config = dict(
    n_layer=8,
    d_expert=256,
    d_shared_expert=0,
    router_bias=True,
    lr_router=0.00109,
)
Below are experts of layer 2 (counted from 0) of a mixture-of-experts language model. Rows are named router (the router's row for the expert), down (a neuron's output weights, with its number) and show model dimensions 0-127. Each number is 200 + 20 x the weight over its row's rms, rounded and kept within 0 to 999.
After each expert's rows: a language model's description of what the expert responds to. This comes from a sample of Wikipedia text that the model never trained on.

# expert 13
router,217,176,188,220,222,188,190,224,217,196,228,179,223,187,204,202,221,183,209,193,185,233,225,188,178,202,212,195,221,213,183,230,182,191,227,165,173,210,226,193,218,187,163,172,201,221,178,168,207,217,161,172,215,232,177,173,214,205,204,204,213,203,207,202,201,213,218,187,231,189,226,219,182,180,207,207,184,187,192,205,214,188,215,179,173,223,228,211,247,177,227,151,187,172,204,193,232,208,221,184,162,170,238,174,202,225,178,187,219,195,216,194,200,177,178,212,211,221,186,198,225,216,189,181,229,202,214,206
down3,201,171,223,215,214,197,193,231,149,180,191,193,189,220,209,199,202,186,164,204,222,201,248,220,215,161,221,186,233,235,198,197,202,199,202,201,205,190,211,193,173,213,186,178,249,216,180,191,240,197,175,199,228,215,191,167,203,207,209,194,214,183,212,214,175,205,193,228,200,174,200,212,228,185,224,197,199,197,207,231,211,178,184,186,200,171,150,180,191,221,176,171,161,189,199,213,201,191,197,218,214,217,195,178,181,254,185,184,222,202,218,171,187,184,216,192,201,200,195,183,246,189,178,208,188,205,201,224
Description: Function words in running prose: the, and, a, to, or, an, with, but, often after a comma or preposition.

# expert 19
router,163,172,192,174,241,187,239,211,190,226,196,231,196,177,211,183,244,191,188,173,192,211,191,192,183,213,182,227,162,214,182,176,219,149,208,229,195,219,216,196,173,179,197,223,201,201,181,198,188,197,218,211,224,178,191,186,174,192,232,219,191,174,211,221,222,210,216,227,207,207,166,183,199,193,184,205,249,166,184,203,190,191,185,215,206,207,235,215,196,213,184,228,190,183,194,210,203,191,203,203,196,218,159,192,199,170,227,186,218,178,177,184,232,220,226,207,165,202,218,203,196,197,211,171,204,200,233,215
down6,156,188,164,186,208,177,229,192,201,223,211,200,209,177,191,207,206,202,185,202,176,224,209,143,224,202,207,233,202,170,236,221,213,201,209,211,191,187,194,218,228,211,156,216,233,225,221,169,197,227,200,189,205,224,181,171,202,218,191,182,195,227,207,214,169,190,217,185,197,205,131,185,200,229,217,233,225,190,192,177,216,227,168,162,215,207,185,196,190,194,209,205,199,169,228,219,209,176,205,209,211,216,216,174,205,204,213,192,177,184,193,189,198,174,189,208,204,178,207,229,207,180,175,199,186,185,203,177
Description: Line breaks, pipes and double spaces that structure tables and lists, especially empty cells in election results and sports tables.

# expert 20
router,172,200,211,181,181,168,215,224,202,213,225,217,187,178,218,197,194,201,176,168,206,217,191,212,207,217,190,216,228,202,212,173,163,189,215,223,193,169,244,172,195,174,206,202,206,212,185,202,175,209,225,192,227,179,201,202,175,188,224,213,202,162,232,204,221,196,188,208,183,169,209,198,202,173,186,223,230,159,165,210,194,181,216,159,208,180,198,235,216,201,166,226,202,200,198,217,180,184,214,216,187,217,191,237,201,173,228,206,225,185,184,170,227,203,221,215,181,188,221,220,236,220,219,161,197,189,227,207
down9,158,189,224,217,194,200,220,212,211,185,195,205,213,201,202,194,176,194,184,213,191,205,201,160,177,225,176,209,197,179,179,202,143,230,219,202,183,167,190,202,245,214,196,170,188,191,212,183,179,179,198,162,205,183,190,168,209,245,191,205,186,214,195,222,182,180,199,218,201,207,172,177,201,209,211,236,224,210,218,203,236,187,217,169,194,186,207,193,180,193,178,203,209,192,208,204,197,213,199,231,233,209,196,195,182,212,185,207,161,224,178,237,167,214,163,236,169,183,205,201,189,163,197,233,193,201,180,221
Description: Latin species-name endings in taxonomy lists (Tephrina, arborescens), plus first names and word starts after colons in infoboxes.

# expert 1
router,203,249,227,176,169,171,220,197,232,215,188,230,188,199,222,182,174,195,184,203,213,205,178,224,162,199,222,199,189,183,227,226,226,198,242,180,183,203,205,184,194,180,212,211,176,196,181,233,213,181,189,220,200,187,182,228,195,218,194,241,208,210,235,207,199,182,176,233,200,185,221,244,203,222,200,232,223,190,187,201,188,222,169,175,233,189,216,185,210,202,173,201,183,222,228,199,197,186,210,236,195,196,187,209,182,218,205,174,184,191,169,194,210,182,191,202,220,162,227,164,194,192,198,227,189,188,179,187
down6,186,198,237,195,193,173,168,184,170,229,210,198,184,183,194,205,149,244,192,231,214,173,215,194,227,201,207,221,207,216,197,164,200,181,199,214,187,178,202,206,185,180,179,237,160,207,207,214,194,211,220,232,211,207,209,185,225,194,242,176,183,169,187,197,193,186,235,213,191,211,247,218,220,193,243,213,191,193,181,207,204,208,208,185,213,220,188,187,221,227,207,166,169,216,185,172,217,185,205,210,221,220,189,214,182,197,207,167,184,192,187,253,206,191,169,229,184,183,203,198,198,202,203,181,184,190,180,218
Description: Nouns and connectives about time in biographies and sports seasons, such as year, season, career, later, after, when.

# expert 10
router,160,203,234,176,167,183,192,195,197,220,215,228,192,204,193,161,208,189,191,204,207,209,179,235,213,183,224,183,216,203,196,182,201,170,220,217,197,200,205,173,230,201,209,230,242,222,185,203,178,225,236,244,213,196,216,181,167,173,226,203,169,207,214,198,212,191,180,167,219,169,198,221,204,173,196,198,226,167,193,187,200,183,230,200,229,184,199,227,240,206,169,218,230,190,231,197,168,205,217,202,184,188,179,193,205,197,223,180,218,175,199,193,200,216,224,229,197,175,190,223,209,204,225,164,184,190,198,185
down3,193,207,190,195,204,206,144,210,210,183,198,212,188,210,216,193,202,172,172,207,188,203,193,203,217,211,208,210,195,167,221,198,202,206,163,197,225,234,168,167,204,201,199,215,175,176,180,220,168,224,211,193,170,215,216,210,192,206,178,189,203,246,216,180,177,195,214,197,216,185,209,203,192,156,216,212,221,221,191,215,179,190,216,193,225,167,201,192,215,219,211,215,217,208,207,208,176,204,212,228,229,254,255,200,226,202,187,197,194,245,229,192,177,216,205,187,178,258,230,216,215,183,210,209,202,206,184,215
Description: Four-digit years after Release:, Born:, in or from, plus proper-name words like United States, University, Chinese.